config.toml
num_hidden_layers = 10
hidden_size = 256
n_experts = 160
experts_per_token = 8
d_expert = 80
d_shared_expert = 0
hidden_act = "gelu"
moe_layers = [1, 2, 3, 4, 5, 6, 7, 8, 9]
router_score = "sigmoid"
normalize_top_k = true
routed_scale = 1.0
balance_loss = 0.00284
balance_bias = true
router_logit_norm = 2.0
init_std_router = 0.00807
lr_router = 0.000496
vocab_size = 8192
norm = "layernorm"
norm_eps = 1e-06
tie_word_embeddings = false
optimizer = "muon_variant"
learning_rate = 0.00968
max_grad_norm = 2.0
batch_tokens = 65536
max_seq_len = 512
train_tokens = 576600000
max_steps = 8799
dataset = "wikipedia_en"
Below are experts of layer 6 (counted from 0) of a mixture-of-experts language model. Rows are named up (a neuron's input weights, with its number), down (a neuron's output weights, with its number) and show model dimensions 0-255. Each number is 200 + 30 x the weight over its row's rms, rounded and kept within 0 to 999.
Before each expert's rows: "gets" lists some tokens that make up at least twice as much of what it gets as of all text; "mostly gets" lists some tokens that are sent to it at least half of the time. This comes from a sample of Wikipedia text that the model never trained on. Tokens count by the router's weight.

# expert 137
gets: " the", " a", " first", " this", " other", " The"
mostly gets: " new", " any", " different", " original", " small", " some"
up0,236,180,140,185,190,186,175,195,213,188,212,215,192,198,191,220,124,176,224,205,188,223,185,170,188,240,198,236,166,139,174,209,205,231,263,196,223,199,202,240,233,207,159,198,210,244,260,221,230,254,189,169,181,171,178,241,211,176,233,182,179,206,162,193,222,155,165,228,225,238,179,244,189,190,201,270,180,226,161,145,206,173,227,203,213,165,236,212,190,231,228,234,183,250,193,170,181,196,215,212,202,153,200,176,141,208,208,146,161,154,223,262,130,200,207,174,197,157,228,243,242,215,248,182,141,192,188,192,171,153,192,166,163,209,180,200,207,185,204,114,210,198,234,168,149,228,249,203,210,207,237,220,186,149,194,204,222,203,157,201,168,184,235,258,212,206,192,204,181,175,218,178,220,216,200,193,198,224,249,148,221,186,214,217,248,176,201,220,192,201,179,186,235,226,260,213,187,127,224,188,215,176,155,168,211,230,232,203,177,205,221,213,175,205,186,239,158,241,170,209,204,186,237,206,231,198,249,211,184,239,180,197,176,223,138,226,225,210,189,193,179,267,197,199,124,194,188,227,198,231,206,191,247,146,263,196
down0,229,210,164,184,202,227,233,174,176,256,149,197,195,233,211,228,176,198,190,179,187,188,192,186,182,191,233,211,265,155,219,260,238,196,231,156,195,208,174,195,226,177,221,180,183,212,193,218,293,218,177,214,270,192,269,220,199,160,176,212,157,198,185,206,141,127,277,185,149,191,203,204,223,196,200,182,188,160,214,179,174,209,201,191,197,216,208,193,211,214,211,213,235,219,207,165,229,150,253,200,201,199,250,194,222,226,220,172,208,225,201,250,180,230,199,230,171,182,263,230,142,183,196,201,229,251,180,167,267,219,211,122,209,152,185,199,238,188,230,196,256,201,204,216,186,192,197,204,191,182,198,243,212,245,221,165,204,212,213,207,254,159,174,199,210,183,167,212,189,184,219,206,141,201,244,254,197,200,215,177,178,206,167,158,184,145,142,194,259,173,188,240,216,221,212,179,212,226,215,189,198,180,229,230,241,181,163,180,178,206,228,212,234,165,211,191,147,188,231,208,222,218,220,208,173,208,187,213,145,154,128,157,188,166,223,184,199,202,212,207,256,160,183,127,241,222,194,190,170,242,181,146,199,165,155,187

# expert 151
gets: " was", " as", " is", " in", " with", "."
mostly gets: " became", " been", " become", " when", " When", " because"
up0,176,247,244,157,201,153,197,158,161,163,222,202,187,175,242,181,237,220,215,174,199,204,248,199,185,191,168,208,177,237,203,192,230,187,234,188,165,157,205,185,195,208,202,210,227,188,164,174,192,209,185,206,224,133,181,198,199,215,231,195,191,231,160,233,196,145,164,247,170,244,139,197,180,228,153,229,171,208,195,160,136,196,192,184,183,169,186,180,229,225,189,214,132,147,240,157,165,258,226,212,191,206,215,165,214,185,235,234,201,248,208,193,225,161,185,222,164,237,160,186,172,191,241,230,177,146,221,172,216,179,235,241,203,164,203,199,234,221,217,199,182,229,236,193,199,217,178,293,174,203,190,207,202,207,200,197,176,190,193,257,244,187,227,239,204,241,198,244,206,220,184,176,177,165,183,196,243,178,183,183,163,199,220,202,226,223,192,162,238,183,224,220,198,267,190,203,144,242,182,192,196,184,230,204,228,186,125,230,195,206,238,180,185,221,202,235,216,196,221,147,245,232,185,139,226,200,240,224,260,169,237,246,146,198,143,181,225,202,157,144,210,156,160,223,257,250,214,160,175,177,181,211,239,253,182,207
down0,160,210,219,185,240,230,202,164,186,153,174,259,204,233,188,337,157,220,174,202,235,221,201,176,182,190,249,170,216,171,199,153,212,142,234,199,196,214,217,188,233,205,202,203,184,155,217,215,213,196,213,209,202,235,221,233,217,165,198,154,200,186,160,216,180,185,177,170,182,229,191,123,188,272,228,232,223,201,187,276,218,170,181,163,204,237,199,225,202,161,210,182,256,201,245,138,206,144,198,229,212,231,160,236,182,193,182,207,247,189,259,221,184,134,220,203,201,160,219,211,151,186,174,159,187,230,196,195,222,190,200,202,134,198,210,211,220,131,199,222,179,207,188,232,194,191,194,110,239,203,166,246,220,234,253,204,173,201,215,160,191,242,215,242,174,175,180,186,219,182,188,178,211,226,127,193,212,207,210,211,242,209,205,182,203,203,203,182,215,209,177,231,178,238,210,189,199,227,202,162,154,199,191,216,243,173,182,216,225,184,152,209,164,184,224,170,215,184,169,245,167,196,169,211,214,186,222,221,188,211,205,160,199,221,181,163,195,173,237,266,236,190,182,185,270,200,258,195,216,227,158,175,225,204,217,159

# expert 121
gets: "'s", " his", "ic", " their", "ical", "al"
mostly gets: " political", " special", " social", " human", " similar", " public"
up0,202,201,172,230,123,198,180,170,165,182,241,212,166,188,133,215,191,255,178,244,207,251,216,225,211,197,143,203,199,193,206,203,168,219,196,190,243,244,180,221,221,193,236,203,224,210,185,204,235,164,214,190,209,219,176,214,152,187,194,210,164,182,184,161,205,164,188,203,169,228,214,190,204,193,200,198,208,242,191,184,227,197,184,200,172,240,203,222,167,165,124,207,200,231,188,241,235,211,215,187,246,172,172,205,204,140,192,183,181,173,180,215,129,199,235,200,195,177,241,225,156,232,162,194,201,193,265,188,187,237,132,190,232,209,152,262,183,239,159,161,212,156,163,192,193,238,182,206,148,165,185,187,230,232,241,147,192,202,222,202,170,151,174,241,177,167,182,299,204,173,229,191,217,219,174,242,192,191,232,202,204,211,191,152,181,226,208,169,150,153,198,181,186,188,166,192,188,209,244,203,194,254,216,184,148,188,218,175,210,260,226,271,176,242,222,202,222,168,121,220,202,185,209,205,190,107,179,230,208,171,258,200,182,194,183,184,242,193,204,183,201,142,220,220,185,125,206,193,201,201,181,177,185,189,233,239
down0,206,223,220,229,205,200,178,197,285,226,210,175,222,203,180,179,162,220,284,193,214,204,144,172,187,201,176,212,191,192,178,226,169,168,226,233,227,202,196,150,195,181,226,173,198,223,202,164,155,226,176,228,206,229,186,169,232,235,179,218,219,225,201,162,301,181,221,249,180,208,191,220,155,163,173,163,213,191,195,149,194,198,218,202,215,181,187,196,234,187,208,194,242,231,191,222,235,215,225,229,202,223,204,227,214,198,236,177,209,151,200,253,164,142,162,254,177,185,208,191,194,171,188,233,213,198,233,190,174,189,176,199,223,216,166,211,182,238,243,156,250,169,224,223,192,159,199,184,168,235,193,220,167,201,248,184,220,183,244,201,186,185,247,175,192,215,227,219,221,135,170,205,195,248,147,216,206,189,171,167,206,213,253,125,187,160,191,231,197,184,172,189,261,251,170,189,184,173,236,246,200,160,203,233,188,165,168,235,176,252,161,233,185,180,121,163,236,222,241,189,224,217,188,159,182,196,180,184,233,271,248,237,237,185,196,220,247,223,152,141,173,150,222,225,201,233,198,226,167,154,184,169,187,158,201,190

# expert 110
gets: " |", "ic", "or", "7", " ", "oc"
mostly gets: " co", " agric", " Nic", "tic", " cre", " super"
up0,238,188,191,192,207,258,156,194,222,217,199,168,160,197,192,199,186,177,197,212,191,228,153,225,162,189,230,203,277,224,170,269,149,172,182,217,159,171,172,176,197,231,210,201,222,179,155,219,224,193,222,210,179,184,193,221,147,172,184,176,212,205,190,179,241,261,218,216,212,196,208,229,228,234,200,141,196,200,199,197,184,254,202,169,182,174,237,224,171,230,175,226,190,194,200,191,243,236,250,156,238,222,132,203,205,193,171,204,240,122,177,176,169,176,191,246,222,250,164,214,189,119,259,235,220,189,215,121,173,227,201,209,132,250,175,204,170,160,189,176,174,165,201,163,146,207,192,196,168,158,192,190,172,195,218,239,242,255,240,174,177,212,188,205,177,208,219,219,198,201,244,195,220,216,184,180,175,234,252,220,216,221,201,210,202,209,183,178,213,132,135,214,233,198,161,139,199,249,245,239,186,181,223,189,166,217,251,205,247,193,229,167,152,259,221,213,211,231,200,200,203,210,263,174,224,205,225,182,183,209,220,180,191,254,220,138,206,203,210,156,150,215,180,222,238,200,226,246,207,193,186,189,180,199,210,207
down0,171,184,188,204,194,142,213,200,184,196,205,212,178,166,218,228,231,223,156,204,242,185,221,232,201,195,218,224,192,212,270,175,250,267,225,171,268,210,246,209,242,169,184,180,206,200,176,166,175,175,224,128,222,267,205,186,155,180,192,148,213,204,256,170,227,182,182,201,215,227,193,129,243,168,191,191,213,181,176,228,199,171,227,203,211,231,175,143,214,208,208,185,165,190,205,200,190,235,156,217,159,207,226,202,185,177,203,157,176,192,177,228,259,204,198,190,239,195,172,144,224,231,189,213,158,214,175,221,228,173,229,214,277,214,207,231,193,181,195,197,186,219,190,197,192,194,241,225,244,213,192,230,231,169,203,155,197,161,204,208,172,194,227,187,196,208,197,209,194,175,162,212,172,115,291,179,200,180,166,239,203,195,194,200,167,223,206,145,222,221,241,232,199,225,227,198,234,174,255,189,235,236,155,171,203,158,195,222,193,216,185,196,169,113,220,183,136,241,179,203,255,193,166,203,191,195,153,197,266,212,190,200,200,172,177,239,215,167,229,213,218,192,225,197,212,263,207,174,223,201,96,213,198,187,145,227

# expert 60
gets: "al", "ed", "ic", "ent", "ical", "ant"
mostly gets: "etic", "ical", "istant", "ible", "ular", "anced"
up0,159,231,181,160,214,161,197,178,158,187,205,261,227,218,207,226,122,191,160,159,166,169,133,265,202,202,194,223,225,191,180,207,216,204,198,150,265,195,227,245,196,200,235,151,176,214,196,246,159,188,186,211,262,215,183,181,202,214,237,217,206,247,159,233,245,259,225,234,218,190,226,185,221,203,205,255,220,187,258,176,202,222,186,207,218,182,172,218,186,191,186,210,143,189,189,221,211,196,224,199,201,191,198,189,204,184,216,219,192,192,176,218,177,170,172,226,193,216,183,197,145,206,173,201,204,201,214,219,207,196,281,285,192,184,274,247,219,189,194,224,193,178,189,196,214,161,217,199,238,201,195,247,168,151,240,230,205,173,252,253,190,261,200,187,242,207,209,171,179,188,237,197,197,196,200,198,189,196,183,231,183,249,152,257,186,252,201,254,118,212,203,196,185,207,179,185,158,213,240,222,196,238,182,153,182,202,241,225,188,230,237,187,185,141,155,193,229,227,217,263,188,231,216,199,195,191,202,205,288,214,212,210,190,161,191,297,257,211,210,168,169,226,214,214,191,216,212,203,226,179,203,199,181,181,190,155
down0,221,204,170,224,215,220,189,198,174,210,182,127,176,214,179,184,227,173,208,238,185,199,241,145,152,187,205,233,216,199,180,142,197,160,203,207,216,193,197,235,189,173,256,173,209,194,210,182,241,254,273,185,157,236,247,184,159,219,212,165,161,201,227,180,229,226,238,198,219,233,160,170,249,179,183,249,162,257,215,215,228,174,206,156,242,221,205,156,208,254,206,246,216,242,223,176,231,194,153,202,212,246,251,172,221,231,216,271,174,229,186,232,181,225,238,162,227,130,222,188,141,185,243,194,227,197,144,167,216,164,182,157,191,204,160,193,161,196,221,196,183,224,185,223,257,248,190,196,217,239,227,198,202,164,187,160,192,134,199,187,211,171,227,195,158,250,183,216,185,233,197,215,221,180,242,230,180,194,186,217,212,192,183,165,210,141,254,203,221,158,198,152,230,182,210,173,213,205,178,211,214,154,223,240,187,172,194,219,209,250,207,185,188,171,166,200,155,226,179,195,205,193,219,243,163,213,148,215,137,202,195,210,203,217,189,190,172,259,187,209,167,198,121,199,226,202,175,149,195,209,174,218,224,254,164,238

# expert 47
gets: " the", " to", " a", "'s", " under", " C"
mostly gets: " federal", " Supreme", " laws", " Legislative", " Constit", " approved"
up0,236,231,165,176,251,192,223,188,226,138,198,169,153,210,194,177,214,143,200,204,144,230,279,185,208,187,162,215,142,164,199,157,197,205,195,212,181,218,131,182,184,229,157,186,200,221,201,223,205,210,191,219,141,211,220,238,177,125,174,206,140,209,217,204,239,192,219,201,189,214,156,166,220,194,198,187,253,212,200,222,173,242,166,193,162,210,236,134,231,215,195,163,192,215,222,255,189,184,184,194,175,178,155,183,219,182,176,181,228,173,208,211,232,207,149,267,162,156,199,201,147,225,218,169,215,227,213,181,193,217,273,180,200,202,248,191,200,154,104,224,129,162,117,172,240,246,231,238,204,182,184,200,183,190,204,236,160,188,171,219,206,209,172,175,220,197,217,198,137,201,199,156,217,215,184,239,189,231,191,260,204,214,222,193,166,245,224,229,182,164,154,228,204,168,176,204,226,208,151,163,262,230,238,158,198,189,183,176,210,196,195,191,146,205,208,230,265,189,197,261,244,205,188,181,183,174,210,217,192,225,200,216,175,211,200,209,170,195,218,197,228,194,206,249,203,181,212,254,213,207,224,205,211,180,185,221
down0,208,224,248,247,152,219,239,226,191,230,168,189,190,188,217,239,165,204,189,231,214,178,192,201,232,204,204,226,239,222,219,141,219,154,218,211,175,239,229,165,181,222,184,223,234,209,218,207,184,115,163,219,250,165,230,199,229,218,216,179,267,200,180,211,235,187,192,191,169,206,185,163,163,201,178,215,169,181,233,171,250,179,186,176,201,160,177,192,188,174,148,191,195,282,219,150,186,252,253,200,249,217,234,186,183,197,180,177,151,138,197,235,247,209,185,168,230,225,138,177,300,247,214,269,245,216,197,187,173,206,171,229,205,249,199,182,247,189,240,158,195,206,265,187,205,199,191,175,212,235,218,205,178,213,175,216,155,171,214,186,192,169,189,178,212,205,177,141,178,202,178,211,248,175,200,164,225,227,194,168,231,216,164,204,212,194,201,199,225,243,170,210,192,215,232,186,192,205,187,162,175,165,193,179,165,203,192,201,204,249,164,200,266,190,152,201,206,167,146,225,201,215,181,204,216,200,211,262,199,258,136,139,230,147,211,217,203,162,234,194,163,183,176,143,200,235,198,194,212,217,151,214,196,179,192,238

# expert 73
gets: "a", "o", "on", "en", "e", "i"
mostly gets: " Boston", "burg", "ville", "ington", "iverpool", "ford"
up0,235,179,199,147,204,244,203,183,225,182,229,205,190,168,154,176,217,192,188,182,196,185,167,199,244,228,178,187,158,172,207,204,184,217,197,192,121,134,157,238,183,210,162,217,184,211,192,225,266,196,161,163,196,177,149,222,151,160,196,209,205,234,193,239,245,235,189,165,193,242,177,176,194,222,180,184,175,166,173,163,234,200,222,243,249,240,195,167,143,235,209,171,204,177,208,196,222,160,214,206,201,184,195,208,193,202,197,218,189,226,191,210,161,277,161,187,202,238,158,202,217,187,139,214,213,220,191,178,159,143,204,217,226,195,159,243,233,255,201,138,189,171,164,223,196,235,203,250,155,146,212,220,176,168,219,213,239,166,187,229,196,201,223,242,200,180,217,200,151,263,182,183,183,264,189,172,255,183,254,209,202,179,218,235,245,146,205,219,172,167,237,221,158,188,213,213,191,154,199,260,156,217,155,206,160,211,156,172,180,225,235,195,206,213,200,221,210,234,198,167,211,156,198,179,192,167,151,176,213,182,214,151,222,221,231,188,194,205,220,164,231,278,180,193,223,242,204,194,154,236,181,275,200,245,178,212
down0,128,236,209,223,191,151,245,165,176,258,232,221,190,226,242,233,223,160,191,181,186,176,213,167,179,134,252,258,194,213,213,147,202,184,198,229,204,233,258,202,228,216,203,166,242,162,179,257,176,179,187,208,245,223,199,180,258,173,271,226,153,192,196,192,199,144,198,222,202,183,176,241,192,194,222,260,208,202,190,224,146,212,159,201,198,202,178,144,242,188,206,238,180,258,200,221,207,249,188,194,198,221,213,177,217,136,206,173,167,194,193,183,222,228,196,200,180,146,253,201,155,220,182,150,198,186,149,234,225,247,172,162,226,218,229,152,171,181,212,145,176,203,193,150,196,147,223,186,252,181,222,186,223,233,235,227,189,268,208,235,179,251,191,168,207,175,117,193,226,221,184,201,178,181,185,207,179,184,191,208,259,188,203,203,167,223,230,194,230,168,182,179,176,260,218,214,183,238,221,155,201,214,241,171,205,232,220,211,227,150,183,215,181,173,189,179,202,181,217,219,211,195,182,216,181,220,169,186,154,194,200,177,167,209,150,224,278,184,200,227,171,192,193,219,212,216,250,202,225,161,186,149,195,167,194,212

# expert 126
gets: " |", " 0", " ", " 1", " 2", " —"
mostly gets: " 0;", " —;", " +0", " Swing", " (0)", " +1"
up0,154,221,187,94,220,216,196,183,186,187,188,194,171,165,227,247,208,208,191,216,182,185,150,191,208,199,216,174,141,220,188,227,232,175,208,256,220,225,246,209,206,222,158,190,195,155,193,210,237,192,193,176,201,170,220,176,185,183,166,196,225,253,184,299,154,194,210,201,243,165,153,165,181,204,178,188,180,198,162,208,175,239,168,220,184,203,181,196,216,194,169,160,215,212,247,249,195,171,271,175,206,244,206,173,203,252,173,225,126,190,207,195,239,231,204,227,193,247,198,179,239,225,262,216,215,260,221,231,197,223,225,187,201,236,238,141,218,195,87,208,182,261,223,178,271,229,206,226,175,196,183,168,206,196,220,191,198,223,200,223,188,166,235,275,215,225,221,241,128,207,168,154,201,145,210,197,211,233,222,199,241,234,177,223,183,193,205,172,215,204,249,168,237,195,215,175,203,193,241,194,156,206,150,199,154,198,150,231,172,169,172,210,219,208,171,220,223,176,244,200,196,179,199,202,175,186,237,203,211,192,185,206,180,171,222,193,184,221,188,139,235,221,185,169,179,228,164,223,219,187,238,221,208,191,223,195
down0,197,213,190,218,200,181,231,217,213,207,257,168,214,233,146,191,214,201,225,202,203,164,211,221,206,198,182,192,264,212,212,157,164,194,225,175,187,160,162,244,115,180,194,201,151,212,195,230,176,158,170,189,215,209,199,143,195,181,197,192,139,197,208,220,223,163,225,170,176,166,181,200,218,207,165,222,219,207,189,190,213,160,213,178,174,191,217,189,191,203,207,164,147,161,207,132,208,180,231,182,202,178,234,206,168,222,276,207,180,248,221,242,166,152,201,214,278,178,239,219,161,218,211,187,169,208,183,185,160,227,177,182,225,159,186,228,154,234,192,210,218,236,178,268,129,237,203,233,197,212,238,242,213,156,153,182,195,179,220,127,203,195,182,137,154,176,236,264,234,189,194,157,227,203,273,245,220,211,164,284,240,177,226,212,178,184,192,224,220,220,204,192,177,205,155,218,173,231,156,187,211,183,194,210,199,180,209,218,266,227,209,229,196,217,204,209,163,252,230,201,159,208,236,268,148,153,230,210,201,232,178,153,222,234,238,226,173,182,220,210,201,219,211,238,187,188,197,218,234,203,213,232,176,189,159,227